Experts of a small language model.
Size: 14 layers, vocabulary 8177, 69.3M parameters.
Training: a variant of Muon for the experts, 335M tokens, 5248 steps.
Below are experts of layer 8 (counted from 0) of a mixture-of-experts language model. Rows are named router (the router's row for the expert), down (a neuron's output weights, with its number) and show model dimensions 256-383. Each number is 128 + 24 x the weight over its row's rms, rounded and kept within 0 to 255. Numbers have three digits each.
After each expert's rows: a language model's description of what the expert responds to; "comes before" lists some tokens at least twice as common just after its tokens as in all text. This comes from a sample of Wikipedia text that the model never trained on. Tokens count by the router's weight.

# expert 39
router:084123149146104120115131132112128140127119134153161154162148127129132127143098144109155149119111176166098101130162114146090158094146121172147132172122112096154197137163182127163162117137141112132144117107149099118075108139112104135144174135132119127125107128097166121162130132098081118097116069107140124160152112131114139111090087114132140107047167090103114131151106153117116144129118
down0:115135079075146119140142166148109172128119156162164181120099110148126153141098105185119115132106183110102118147156109145092176087129096107101134135154108139114149081144120104123113137194102089123133144168139141109104107143103143125170144106120117120117119124139126139161134113135098166171142132143098114169093151138131114095134111128128137090102132113124145151145141157069138178121135
down1:135191127100147148142112103122101134123145134124107106108093135138161107145094095134198118088128154103116134156109085118119100120143103112093144127163101099125118139119131186122150143148139124086136183135130095111152112090097153181133135147128142100141128140142170179080166130127168101089132113093118131098112095162173125114141163105114133126134115115120105149141120124157124095194165
down2:077112189102106155112139143123143133143131164086137161193119140176121169097086115137128138136083127158150116105126116111130129140121114159134105102134125183167119104114157147134092142169150159131125106128118084119109117176127169071107119112107132129090104113158113139127104092136133176080141164122128174155140141136128145102169106120096109122137141126129123135125131128147135136156146
down3:100165129164098112117124168112146145101148111102163120116115106120119128174115144159136182123132119178161132127126135151123091128104136147110141123111111129102125141119141090109185122118143068154111125133140080107138139139156151170139148128123145135109155113090140142163150130093133098118148129097118106139169156127143118145128107156114128168094163128161135162166133124124120144088109
down4:165102150112140081115140178157076173144136174121130164158124127116170142144137144145128151115103150134103134110144148096125137167137142131111116107130118082143153104147109148129129089118163118088131146082125134158085158097104108140099128116159157116127137084150169104111136117095123097108107129161155116121135136163082111111084137157135130129079147076144094067153114143127150140101133
down5:136095111143123137071154170131138096090135107134163149088090107148117140124118129106103132112099143123127087136146141123112099141122141162113138105116150124143162099104151112120106093153132087159084106113119114099104113127115082098122134189109118127142103123149082127062091188122106142089137127103105109144078105092092108098101138124096143116168126160091142142123126144076146146118054
down6:136115118153118166165121154123094151138090094150133155139129135135149139146153064118099103078169116117137147122096123120158130116114140082118130118169106169140081090102110151146091149116105142127172103171122153155118091098124114102145127117109108174081101122114106090124098124148188147137126157130137168106084178129068123140144136104128104166136122095110133144146141146129110121145163
What it handles: Month names and the day numbers, abbreviations and times in dates, such as March, 21 Oct, 29 Jan(uary), 3:34.
comes before: "201", ", ", "202", "200", "199", "196"

# expert 47
router:106112130166079144090152119110125124084135115135155155139150084144135151077115115110114121123156162124125136135144081122158155096137155159126108147097130117153111120171117135139194114122168109144141096091139117118106138102096132092133089143125156104134103097100129113161135113108130127086133110092129077178147085169113123112067091103145097107103189094117137082126111157134091125119083
down0:162109124138138138134145144118082107137170135128079146159139124138129141149148121141092095138137121145156113143115120136108121130142116168129159146137133143134112114120157125114137122089129163090115144113107170114118090174156169130151094125160107146169095107140073120102127146114098120129166123155080097138147101127129135060104112085145099120132116126160113104183117129104129130134104
down1:112090141127118143158127118140111135137107166115117140155138117155122175139089122123159112107140110116164122141136142163179123124112156169184124081083149153118131085105127179155112156180152105088148066150095101127147140117156144117145117110136109141095151142137116112171148131086099155159153141122120077145148088123141141173153143110096111133140137122109141132087094090164130151108138
down2:135136144124118104105168125132071130123136084104126140131096113112140111141103166124093132100132111152122102163123131131174145133125181109154145161114132120128115105126165123146135120130126138148121153154131124188118154116093134158119142113129149132176127103146130148128092138146129120122176130112157122143134129115188166100121153155084110075119147116118127085076087119151110135145144
down3:121136083136178119141105168138150128097099155120145134163121145180129122128117117124176094134158135105142124154111132074100091116134103084120096135158136125089159110150170106086170133140090087139145142171124151121131131179123178169182112126148142144126098136141173078100119101147122120138144127068133131117123118160119140131103104104106144106166128128147151095122123108127112107086151
down4:110123097123142128097158127140179158097121109091120135138122130133137155132105130104172088130089154152157101168121121118113154103146093129135073124164123086124153141132121163145127155160092153115139094096087107142114128110129077144128174137098148122115131107128133137121074146153092156131130170095120134132131151093128125141145162096128111123132125135137151155113118110096124149101151
down5:129113164134111095142123123133130155170102100123123127147162153103133180173134124124106099123086141146167157148153122101099148113146143117107142140141105102143163103140126118134145116125118113134132099146145101123115154096132101122177142120106141146122147169127160108148156153150125159174155148139141138139113138092082129189109141141121123161111100091142130102094111160066120130104158
down6:103088152134128150117136150117114121113118125107126090192122138108131099152114145144089154148127137102128108147139142084117107163156107109105099161161137128191141112098126102122099102119108139148119130162128130137165153137108106097129124130085119135112161109156103081138155135118159107146140128131103178101152123123147161129118112135166163129148135052159161148113103120171082110103175
What it handles: Digit tokens inside numbers in tables, statistics and coordinates, e.g. "15-2-4 ha", "1,0-33", "104°", scores and vote counts.
comes before: ".", ",", "–", "; ", "| ", "% "

# expert 24
router:078124093142137122108126133115137141115114076125160130171124129135173094129141116149133094138174143127088121191148105127138157071137145114136095159106111124156149146120155141137109080083172122098146124134146119124134119133106120124144112117177167134089136084095121106155111117166111161090145143070142112168144122124150154124117112081152138114097145095115126099098112132141156091128118
down0:118078142166122170131104174153138147169132153097123114078140131120150146138102097136128116127159142172138123111134077110118129097126105100076125111114171120121133129097116109142154120164116145122156169167119148113133159159133102110113124122091115163122145157124128158104107062129076133142119121108188104105109093125098124092096112143132124167108131131086094135126119139136114121141168
down1:134125128142114140079098119157169127106093119159124092127173157122131122121113152150166126115141138137108178118093144124055119129145121104147095135149099109176106121144099133107123094136120162128173122128096140144120118157123118105140128133119122076106122107103147152118192094090147065110081096153142137112140137129139154160135163126125124148092120133111124155146130135135090140139123
down2:126161130103104139101078158128141093126101124092127125149105143106109113139122177126116120124130148158143107166167154114111159130142116091160111135136142123122132124109093105116125148119091132095128124101155132086110140135139153168130090154114119167119181111161144057117168161099149092105142146103110160122166094110097114120107124133141083141128116112127104141132156066139111123141164
down3:159094154136134127145133123137135143132118103124134137127148130125122091123147151154134124122144100131107154116112160117123067143095125067130123142118141123108146128129100116174136118133146143064137108134139130118139164143115106127128079162127149108131144126111124130182057156139113157090158088130135083152096122129098100141121103125147187172124139141124128094129131139142140089141100
down4:129117103111134132144117124100101123151136144144137150138101167154151119096139134128087120135129096146102123140180134106155101138127153136123111112150142171147116104056145082101139113137108108128165153164159091108125135109165145134109088119082111112096120147110156149149156115152152126113120137166138171130158115106076185141143116132108145091131142148112127110156129115119116102110085
down5:100134110085126174167112175131111109172141116133117120089144163139103107101123112112154130117118091140142117097146096130118116150172172178120139124127144168080108106097113165153166145117122156136116171103100076137164117134190128158119121122127130125138121149106141108136167140111120134114117170158119187118166121161178110136157138144133097098188155134104132164131145122168164155140128
down6:111092131133104096116065106150109152141144121084094113129119097122079163151113124131092078123115101176134115121105172140136112151149113093103114174171113168089173137131081117118122133148128112109089140110146131120162111157102116134141115113135135110118088128120133110141168097114099089182129114142109108100130113107154125158106164064134128103145160161131100115122123089156104074139186
What it handles: Final pieces completing English nouns and adjectives, often before a colon in infobox fields, e.g. Predec-essor, cap-tain, Recep-tion, homem-aker.
comes before: ": ", ", ", ". ", "\n", "==", "."

# expert 28
router:090124130140118164132144126091145119082116092141150145122131114162143166105120104079130127131129161149072108127171117132120149134141165164146150136116122125151120105124108123162169134132161133105124106118127112123099115105105111141154092137108117121107107117116122125155124134112121155099110075125136100206164094143126120117097117132147089102092171110108107085141093135167125112133114
down0:147125118129081165128135089101115101149133142117085121111156097109138120120133100102105110153112127138137182131082093111152120144109142130119133169097126129121127101131107149113113130108165096096125122160098129112168173131131093155108089101114092116096127109139158121170131164156107115127122155111133156121149106170104156135120126164132095125178133157147141140109125159151111123155153
down1:085123115131089117152165143119139113121130094132149108060180122108151177097134107105132144122149117103159091112136134130154141153138108144130186136113146122090120135171137146156125112171140121139106096133151092145099113143181124153101141141124152111140116145090122150091132140137119145123145121131137148144138151181134138160133169119142136109177142130135130116137143122120123103163136
down2:154133159139103110065113114121127128124083126127109111101135105176149064152143175159117169132125105124139150142119114129145157101142145161082126133161161143136098095140114130145134134134126190115090131084140102153111114137106129114141099139173124162157094116175119146110129128093144107143117154115140126120129103108098133146113146163109110109121140110143131082113163138161166100115129
down3:141139159121117150133145128136100165146118105096132169130062139151084112180111125132085135155144117135155101072107136137151126100131168110095162121116138098146121119181147123065153128083188174136107156094134119143131157142127079087123124120112170117099151124133102048128080085085120132119110159103111121135132082150129173123108108146079111106109156146172107090092158141131104140134114
down4:178106089111114130174128150129140156146092130120105136118121135107117144132116148152152150111138121142130112100142146141172105146109123124153148169112135135108179162106134132129157116074091118154109082094134192069139129122139115128158125115088131164147145165094143143133097075126125109130155126128146150102166144109138138127097082104130113120139113093142149160131161115124134131139106
down5:092125110120124163103142131106110122163122097139096104152171112107203141120186108167096094114120133120142059104105077143125155089139109135122103086114125134166096135077119110152145159134156107114090112124115158113160151119127118134141130110125116170134115161152121135118107192146114150125123140181148133110147113106119181139129149125169122166118147100102110140141133128130151142154139
down6:101124145140075113152111148153125128129144147133153158140131136170126111135080153113144096098192077125162138108115141123165087098163153131097115158145130151114148136149109146116130133146168096114094152139148118154097117146108094134127112125175148072127127085152156118119147107097165160159146152181146106133155101199134136162150089127112132098126134117138142105091161115135113133108128
What it handles: The first three digits of a year in census tables, dates and lifespans, e.g. 201 in 2010, 196 in 1960, 160 in 1606.
comes before: "0", "4", "5", "6", "9", "8"

# expert 29
router:103094152128127113110132134133149142104100154158146123128105101164151126126093107103166070087131187139107097170151108160118134133141119102152152159119133071124153135157140156123120124089153150113159106076129090118115149085093110143138142174151163093134114101112152094123188110120124122108103131111141141128144118132153118114113145131150107125083149127108132118105124163125131143126130
down0:087096137177120157118157118092113134112124140101161121139083141153133132121173138145109130141167117135119134088128105117126144103139145112169120115145119128162159098086138152146165126138114109136120126166112133146147140127142093097128159168132123125126172115107223140128110098135146127096138124150177115116105095134148126157172148085131121108139105110119085121087085113079148137107129
down1:134113136179141126122090135110139170094146147137126125092137099098109090153186160170138090124146105120130121152136133093119134127091120092126144122145165097107105127132178170140104104124147121095151147169094135112113131110134127102146093109149078129120075114093154142118106115177140173080099100133150135145121063069102127163106116118118164116115118135091133165144133117142128147132153
down2:122114156148104099100129131145131098125156112126144164102124111074105119183145125113146141172110093076132098119115124109158164153152106138131147167104117136123151148166115128117149115110101099122145114126140168143095130095139164113116116108120179116124084127108134099131140101141110151133120145095104133099156129133087155102114115147091144089102158117095144143139116160126109121097137
down3:155157112086154146106121136114136196139126158105142129113112119127130136133114155127123148147128103147135082126127139172111129148128093115104143119142138157154094120139123143110156160099135198134137142096177076159111128162113149096100088133145121133145154128145141151134126133097144134137123117141097098108167142132123079088145115131129118107075123131154163096157155127113128118143150
down4:137151171168163147140135123140118153132127102099095155145113116104101131139113140155131138114132137171188110093119112114147137120126168118089127098101177147099086101112127138112087122105148095115171129158134091120115105135128156111128134128096094115111127117182072106165116110159078113118145189173122115113094125123139143163149095144101124100146163095106150100184122096157150110159119
down5:127123137109087120153158129087137127141139154148136183158136136130131130144125138109142155149140156129093176128149115126130113093139143116144102123134142116130091185126144091109151113126106085136083115117117131139188115149136110125125115119121120094148152111118146152152184149093122104089153133104124174159157103129112132155159174140156176088168128091166122145130111155130144119141130
down6:154122137095119115122105100122161141105097115106127108134158113140103146099119073199119159158123145089175109119095160119112136198139140130167117116133090122183131152122167134144149138094120151116142138144107118144116135137111144130154112144111169135152148098108160104152129133159144139130160140159100129087091120091143088088133140115094154150141126109149126112111119138101155117102144
What it handles: Word-final pieces of non-English names and taxonomic terms, e.g. Acc-a, Marik-ina, Nanch-ong, Conop-ias, often in species lists and tables.
comes before: "| ", "(", "and ", "|", "=", "K"

# expert 20
router:108154108133157111144123094105177160098131086153154106142165117150146122126107165112137103146130158149118115155122089151136154140087116105157142127085105087141168163127136124113099114117143132095168106124139098102130120082111133109172091187151134100093085110100099148131118101121144145114117132149122087134150151152173135119117133161137089135123144126106107132110154132111151081130112
down0:127165159106146125103137121095127092081152110100147134113109140174157105172137165125125150140165109138109140132139172097126121097130127111100157090116142156107090112146144150171175115114114110126126160147119112106090119151140148148121166135134102115125153118143119148127095097099091150113100146133125094127113136082129148148142128122092120098088127110127147117139145149120146122093102
down1:065154120110164152087094104140090139134161121126157115125121147128141168079170092143117133161117132089154113131148096101125127112142118074120104130128100115113111141185118137152165142159114133170151090130152128100166140129157099162079141137123123107139120149133137130134075151136118148157113154118138131134130114105141112106152122089139123142135152155125155174094131133106099083110106
down2:103117120111119098087125131150150134130128136134114095086134147152090124118140085147130159101159094110130145137130134128144111116161146101153132143172112129124114128138111174158123144116162137092080118145109116117092075122129099122133122133142124088150064135128122116174130127135078100114142108177138075153110083167099074160109141091088149088096147098164127090139119146114112122102142
down3:128103118104107108090123125177115118107121119098121101103155119131127098098171136125119118125129123104147107132140093133123141128130127114115119104084112133137123114157132125098166114128123122122108112124079159078114151132132128125153103160114124134142130080196106118148132106139087124120168094141127174128137109143165125137169150119124101088116135142139146119130120089157155079096129
down4:138132162117097091115165134117104076121157120114098130142131122135116099054087141104128117136143132141142122144114140094154121121173115152130146135110119155098132117134138145123157171176135072120093097112091163124141149153096153130170139102146127159098146107124155116145148099146119152147160124145176090119178136134129168097155050155115126116155142121150131084127145123132116127166111
down5:121111114105115106135133144141176113108128124111140148141130117095146120132074144120097137127119117139142127113141119098104120161126141141123135137136087078128131090107143106128111102121127119110157155122107078157107116123121169126130160132111102180117105159138147119149119178111175138144148109126116136126113108129151112093113129151111158102148132153163128144161112111098123134130126
down6:074132116134116099127122141099091116115093137107118116112109111128140134122131181132082140128111136096153108119143114143108147086114103094074141129166118188136142135130101125124122135076139106155136101126100110097141112140142144089139131143093155122077141146148112127133119142105118114136159128166136124115113122117137116121127144128150136124136130140120126164117101111127090132108139
What it handles: Final pieces of institution, party and award names and infobox line ends, such as School of Law, Liberation Front, Supporting Actress.
comes before: "- ", "| ", "(", "\n", "|", "and "

# expert 7
router:101086118160111152106176103114117100113118162159157127159142108133147157121133094109115136118160151133110135121156063105127177106108161139180120139090130116140125140126138116165179120138158118125131105120121132129148116112112145127159138121133118129130095092124156097132122150133122151072121096106128068192157110156142135124096140098159082113096143136108108091137094163119102129110096
down0:162106187133138096080140080143110105131154128114090134162109103135129125091144104100083133118132130152130145124144126133134168128149178157137142124067146118132118140156135107108110133075122107120167131122094098087107162141089134152135115129131135109154137135097132113130159117103130100139127121083138098133147120135145125089128131167154144141131117119109135147096074130146087136057115
down1:141169103147104111099101121114120093137139160123144123124152109124128145121153152159164097137165112123154118134121129115127123114137104142139121110132082127122152173162109153142141158183152109086135119105103098122070126185130123162098097089169180099131145138185126084137139155128135079132093117156104107119145082147155160161118150148150133131139171111091141126108115085107119126106132
down2:119147126109141118110068126130114157089137131110138099109130117141147144092146117137115126130144092162114113139128098115122160125117142088128134110117131152115115126105140148123120121173128104129088121186119096109191136134130129155143120124093112160152086135096091157121070147146137151070160129149137094163080145134087142122172148146185117106145133117135138121174129104159152133136088
down3:149127159159151136141123142090088166090131126121157109123134126136121119153136100137130159144136145166112100135126098133099153114144065127125157121175198138129102090140184125139093099151127123153099140160103110146128130126108141164113096123164097143120116114146119165130125163145105155151154176168116103114128177127127108104125138117167135117131082149112133128149125164108121149131123
down4:141135134157104138115137145139102111103092113144168113128171157148155114132107136132119109104127164125163147165162140147107121115100130149131145117155107123129150128163130119120099103155175106152123173124141127190105143135089134133126132121162173099142106127155142108096172099105091084126133123129134163117201107140157059126110104145107134136107111132114137096134130167106084098115078
down5:067157172140148164112111153120123123129151156157137145130131094137106129113153114129156191154134082126071107152116124112144085161126089119112135131121158168123134093154152095140113125163134167155090136134142156176178170133089110134098117158119148135150130158099132165144150119229136138119123141086187114105134138153095120133125130122158098176146146117130140118160150170114123133107123
down6:107095172107074125139144104121114167144144108128146141140097116136153126120109145087120130163082134107106127133109160150134167187100127117129152153197154145097120100140113126181126135162137185134134125091150159175130100133138140100142111109083081083121163132111156137114135102136208116134118100131135110089141136110150159133117114134093116116104154106110086129160089131121162109134162
What it handles: Digits and numbers that start list items or fill table cells, such as 32. in numbered lists, 5 in standings tables, coordinate decimals.
comes before: "| ", ".", ",", "–", "; ", ". "

# expert 57
router:091093145153142130104117121112111098128099124155134145125124108182135088147090125124198087109130159140102105122151102132103179099147136148134139166137134087125183113152141144144111121098131132112184113128143122113110136091134114135143120147148131102099156114121148106120181098148084147125074122105133121128178094147154141093140150093122112125079139101098158105114133129111138158106130
down0:106144130124128147161119201147142137125093163111096133125161154123170084119115115107131132100132095112158131174109119136115128149135121110104165139119098135112105131109125135108142137107106141144108094099145077129093121105151142188129127153153106128138142124123108120103136107148114108143088121084120155090174066158129084083120177146144110130134128118161101113141123168117145122131145
down1:104130146134064105129093129122169128118121113125133177109118105121121115167165159142160086119148158080139113129169128120144104124148103091091158128121151083146118111094150142131158108100089149111133153115126152115109122101120089086120141121148151130182097099106137114142174135106122111097123112113118132143126104090126142143083130106113099124158106110133154121135106116118111138131132
down2:140144142172134134130141122126166116113118092178140114093151135149157100094135124182106129108134122104143116117103116120082174136135114130131171091155136079119123132112164116137138147116144152127150137168132103147143140144103134133160149136159126111102134153114091129158123152162143121146073136155127128094119168147094155132088142102147188136119120137131161145114130133146129145209126
down3:141117128115149146154128086119147105124113182095145136136097087118143154095134104105126123158104169152109153139148163136162113135123112142152093156124135139130108144136113163108139124092145084154161113142120080145148154158171161141114146128141146098136131134123098151162115132153136128125135102141109094178123122137150118135158133147140125134104109143165118133135109117074118122097101
down4:131127098109081146142133121142142121099171128126142115117182123099153157123140161139107092143142134136145118110139111125149094110110089165138154159140111141111145138112167121143121126101131113123137139166129132132162165126136122157117140179120127114080104154116138090133109190127130151141108144136105093103076139130149119127165161123074132131133175132141129169138121127073154138143101
down5:117100120112138158102100140101068112158091128086085141154082150124109086114107150095122110105107140177114113130131131074156127126146157127193087133119100150091126110151150173147140163118134191162080150143135174121149148128108070124127101105084146105161122161141130117151110142155107149103122101156158181119125146120131143155124130151131123116122133118123147111119085117108114183098095
down6:155115115152122134116125110123080102135098120118130122181131126110135177153137107118165160109132120115135096124126122111094122113142121104139136162113075216100153130156145133140187097156123130159127130127161159154148108114114132098118145115112133115112137142092126142134088122102096132111127113126159110100153125111098112129102173147095127107116149134107083117129112153130111127104143
What it handles: Closing pieces or whole action words, verbs and nouns that take objects, such as (scar)ing, (inher)ited, support, need, make.
comes before: "of ", "to ", "in ", "and ", "with ", "for "

# expert 14
router:108125099125153102117131120130173152140114119123143122122155127153138106130101151126203110111130177133122117144174096150074175098125144118123134133124139094150138154122164132112141113116151130064211119128149110118130158116122117100142082159128127108099142051143151099134168099141113135115097137124138123123140128136140126109116117124132111136085149124104130129098110133123134133131144
down0:126145137137165120151149123090118144136081116105084171140144145163128125191163102137164116135141149167107108142156127148115089084146149162081114137145135160134154152109136138128133117102179159150157108114132143107132125112129098124148103140146127104117127092117102142082084147110125125122122086086120126161102129092138161115110163142104094102116129133127113148151075144114141113132158
down1:140134138135136095100137111108129127138112163105120090085145140119125111114135148144134164112182148110154158130080113123114130091135107116111113114146142125171112129126145109095107115118081158115110126153118109118142079097119150073145107102110109182112144122108156120124142111103123101068120108136163094102114108164120143086142145095137116102118117164129115129135094129166187147152125
down2:093109125073147147129123096114134134106152134108154150117126134145080097167134134155106129152179166094122135065144174109139138108158136158096112122105146086125096136122094124122133147104100149117121128141124140143136116123129125096097125152102138090127121131129138121190128129117121121127130087125137102125125092075164123167114095156135118157146104110117109147131108144170138144124146
down3:103146160150162088087154126113145132114113148114142079100144135132099138137104123146128144089155112087141091098116090115122149140126123159115135102104145144117194113143131110132152100175109158110159117150096133109113168091159117154108094141160131165120131084147095157138093083144112094122153148142140138127157095139181103065113087126110147088149105156131158135112144122108162081149151
down4:149128115096108153094206097074122118142130148178115128165112122117100141138089102108130079128148133162124122126136102116151093123133126139193131160122119136144145168116122113142151140128146136156093128137135132135151100136115129156136128123122125135109133141082112112159119111091127148124112202143114143181108116146173157151156110141103105109129113086143173136129117106111131147137134
down5:160122132126125122103146149128166102155130125117141102103095118137115104148090109118132156113148121133165105110151116113095146134155109143120137167126129137105127180161137146133144112146112152138146166118109095120143073137078093111160152173118156119171112089126134133150086138108106168126117126154111104146112102134103105156130090125108180139154139133136133169201149131133153101179071
down6:164121133097150104162141149132169122167128138105118094120100160158097134175080124130131118114125138101110145123149115164109111166133108092145123137188141122176120166119102115098079147126116122124148140135152116089117137175105159118089160101124101121109154151151111143132125104117142102136144196134128140139122118149117118125135134174120115174141110103125154142133146122119099139133124
What it handles: Head nouns ending noun phrases and article titles, often before of or in, such as station, line, football, singles, number.
comes before: "of ", "in ", "and ", "(", "for ", "was "

# expert 11
router:090130135121124121139137072100165155132107125153152113140123055160128108140068117119159111108124130167101117151145103142119139080143111138158123132104108107166181135118113128139131130109141149075178116132166136126089137106109116152164066128137134101123149103132128122148121112143131156141080128146177079147155149145166133103126087130144139134109146146111134119089115140106139112090134
down0:111111147166126065132127117123159128111099109115099145142164115103193155099122136105136110106113120159183136124130138145114142146134164116163128097130101171131123097099136190140081154140092085147166111091114099162142125093120149152124149140150134118117109150092162113172096115126107106147142139123148107114153152109163091130122159175135170159163140155116152126149122140139130119135109
down1:151139171089135149144154145134158143105083149121155133152133123169145117099101124124132115117147106114130133128165164154143089088117094173208118108185132149134150120124116130158115157128082110099113121161149134115146140083096132164115055135151081134114130122116131139109091155112154116148119127127150131128109138086110152148180132145105131159146120124120155080124102147075114114126150
down2:108138116136129131151135080100145137126192114165143131129140142184085131078144101105138119123098156111146119198128143128146130142183160141114170106109141100153130108122109131117126127157112137170128096106127158168174138100135145115154207131128111141142140097132193097185099072124150118160118136180120112116121127125121179134167170122103106156128081113118085138119098150157108145111134
down3:118135087126114122125127144150134135116089130086090129148109130170140126129145105147102168182122121097125147118085146141129130116126143149132148159101120165134149116103163095135163124156108094114112091121130148142105153106118124125097113127062151111161136130152106132109117114147114105101137129117111101118158142162139137103104132121081141127132082120118146118114091056136165105183125
down4:150126130114122103136158115152126152173124127118155163116110139139127075095183131129100130120115154127178104145124123106115162143144115184126150108150142116139113164126116111111071166142114105090132123180083162131124128178128115169129099154147139148128097156096128183149133086103144146153136153105132149128116124168100106117092158127145112138146140169150098111140111101098096129107115
down5:109147122187149102137166124117105161123142136136123136096085147099104136150123154123126147142060127172119142151156156159115104134168166165130148138125126170118151166114193143152107121142127150132096140112171120110134134111122094116105125086083114133117115128149137124087125095111089077147153162106139142111145164141117145134104161106130112134122076126115129146107103147137104120087115
down6:108099136070153129129116137160156153137089156109141083142111150126174123110120065154159133132148130150095145153135133130107127084131122141120137120144074134138113127103107119138142120164160149127145096131121173130129119126128115113103105133134087111132113131104091159138146103124102111110081140158142108142068104085118121114154105156177144124137141180140137140167089099135130116072115
What it handles: Complete common words in biographies and place text, like States, University, born, elected, arrested, American, often after "was" or "United".
comes before: "in ", "of ", "to ", "and ", "by ", "for "

# expert 35
router:105129098125119125115134119126174160091121110137167117170122074143154091095113112135139110135157148151112103183139116144175131118113119157136106144097089112162155141156174125120128076105152072121140105103116115120096104125054138133159115146173171134116102101092110123153130134130141167107120138088138060151129150137159142094085090101169137124114146122130153122128117134106143104096102
down0:106117154158133154129125125129095151134138101154187120100172133150111140109110144129102103095151133103122148159159134135126168092112093136101105118158140087099089100124112151125123160189128140123144141162170133117186114116186106149121104146134089121086119101072157119125118094160158151119144129151160154130092118103130118132141131132122126157126131126116111103134158134154108159163149
down1:133144152138091168148114142147135141166170157119146121119103121139118129137081159057108138145137103159143130155139086149131130129105095149127128137131106146126170089151133144141109147108132142156124136096116134158068141067125157098147143076130089134113146123131146111133119134164158118153053179159154177169119091138155123126114167173122158114130120131131136134122132131140114077136136
down2:126141111138150075123151136120151127123102170111147172148099150085116118149149142135131127127100097149144099136103142137145119086136141094116148154119180127111125103130089170135136141138144117170142119130122137123142136121175141113104119103128109128096107123152132113113119097105102172174118129144136167139120125165142116101168102135142134145144166141143109136114145094137135169067153
down3:139147156090159139147110120149129146134120121156109074158149104148119150149185135133147168134146108144147134146127109109094099147127122147152153147177109129080120149134092118140122145100144126140109105126168124129151124130144160129142098198180110138175132069185128090139157131143150110110080103140123128140095129087156078141130115145171191141152117132176103171151152110127082127161116
down4:137150128128134186160124120100159103134131146117080148118088124140100128186121103184131123146151115125138128119153145104148121079114113122088125138112186174135134112151105120161126119075122144147127153109144124085134156108088124093115125125121138116098156110148097141132107137139132152090117160129141098171083116093106133135105158128174165112147113117133138115137089117117127116156137
down5:107145095118144137123108147124080131113118107076143116123106146100108182093104158164160176123113099121122133136157171105112123135139130153117120092151154143117117169169076117103113080124145107104134112110086133144135120137113095138125121140141134161115064069143145099147148128124123130133148099125103137108139128116140084153102142091162099139100127154156104153125088094181120155140110
down6:155136152101124142150112124122140120112144171138119124130153112137127100129122142181165100132153148152148121116124137125122096097114086134110147097146181125160077124125088077110124124118104097143139134151106118085145114138119134115102100138126130101105121105139108084147131077156162142056099120095141147140062091123092152092135124109127124121108156137126131133108111104098131114115097
What it handles: Pieces ending place and country names right before punctuation or a line break, e.g. Burkina Fas-o, Tai-wan, Louis-iana, New York, United States.
comes before: ", ", ". ", "\n", ".", "'", ") "

# expert 43
router:097107140135128124113123123103167136136080119139148121126128115140131127144124162142161094101139167154122119173121100133119147120149138130130137142118140070120164144168129129097137122090151118089176116099153121104112175088092106097138112155148149103107130100102156120121182091144119137097098115121158119121138127155155129110106136112141117123067132106107133125103117145101149133118138
down0:109128105112160117166143123141123069127144156124149146128091143152121154160095116109143089105131139132132140110140161125133073142155112140104137148129141124161151166145064090120094115101093103158127156090098130134147103176129102158114107117104134088122138137159111119145115140098151116147098133150142134113134160155163104148141136173135127108151115127137137173118085154116103100116116
down1:119168077098122113118127184131122124141164120130124095150146135077130101142133155141119150121125144075114114122156134099160165090109084139142126132157143148147106154157126163111155160164119154105128131114103108167105114136119111129105118110122154129173079110138161155135112136100129115103130132130147161161101177122087123163147100150111128143129112114130114084125117122141110147123111
down2:135079123160162127181133149148124089142127138111135131105110108098145127115109124132126062111087109141155131112136141125126122130139088121090162121120121125160123112199074123152125137084119101121085113116112114109135135106153143120117140127097178164104101144107114103096168108108138146124136116160123105108107128146126080141138104149146126147149112098127130125099097115123119110124135
down3:138137111064142121153126154106162114140120095163179138108132109085166109095118166131124144116139134140101132128115144124162138145170132141136141109131160147121108126154145117126127150126125144113172097115100103134100115153135186118125104079117107140156110109132184118146115119107148142131138142152104151131166134120150144093136162180181147149142154092143139121157110133115144107126146
down4:088131147106140131128091165123144117161109155147144115111114134122083120105103168148132161102083124139170165143159099119117102146146131125060085111142142117110097086157122140147119106114128150113136083167109082138110157126142125118126123088118179087155151127145135138103136106127099151065155090109177155131142119134088107161160128111162138164119143083111091127121118143165121137157123
down5:113109117111137107130135156124096121167099135162070100177113143125092110143137102129120121138105117123135114140158139111186089124119146106146139158117135096140148134139127143153105106167080141157172170116094122137126194160118081119092082145102095100161129159151124153099104101134117144137135127124130173090162152139105159143117131128089128147125107073107091100149108151127152151144151
down6:180105102125085090124166159122156143101184134105121154121105119144137088145117127106139109104148166112148115102115126112117085163126108131161166137151144108154075143112157126098146160120164075132166116115101124148095114151141113097136118152115135152137120158112127121128119091119158119125127176119152152130151157128119124123119110164123152134102146134140136100116091149116142101118098
What it handles: Final pieces of words inside institution, award and title names, such as Transpar-ency International, Effec-ts Society, Harv-ard University.
comes before: "of ", "and ", "(", "in ", "for ", "was "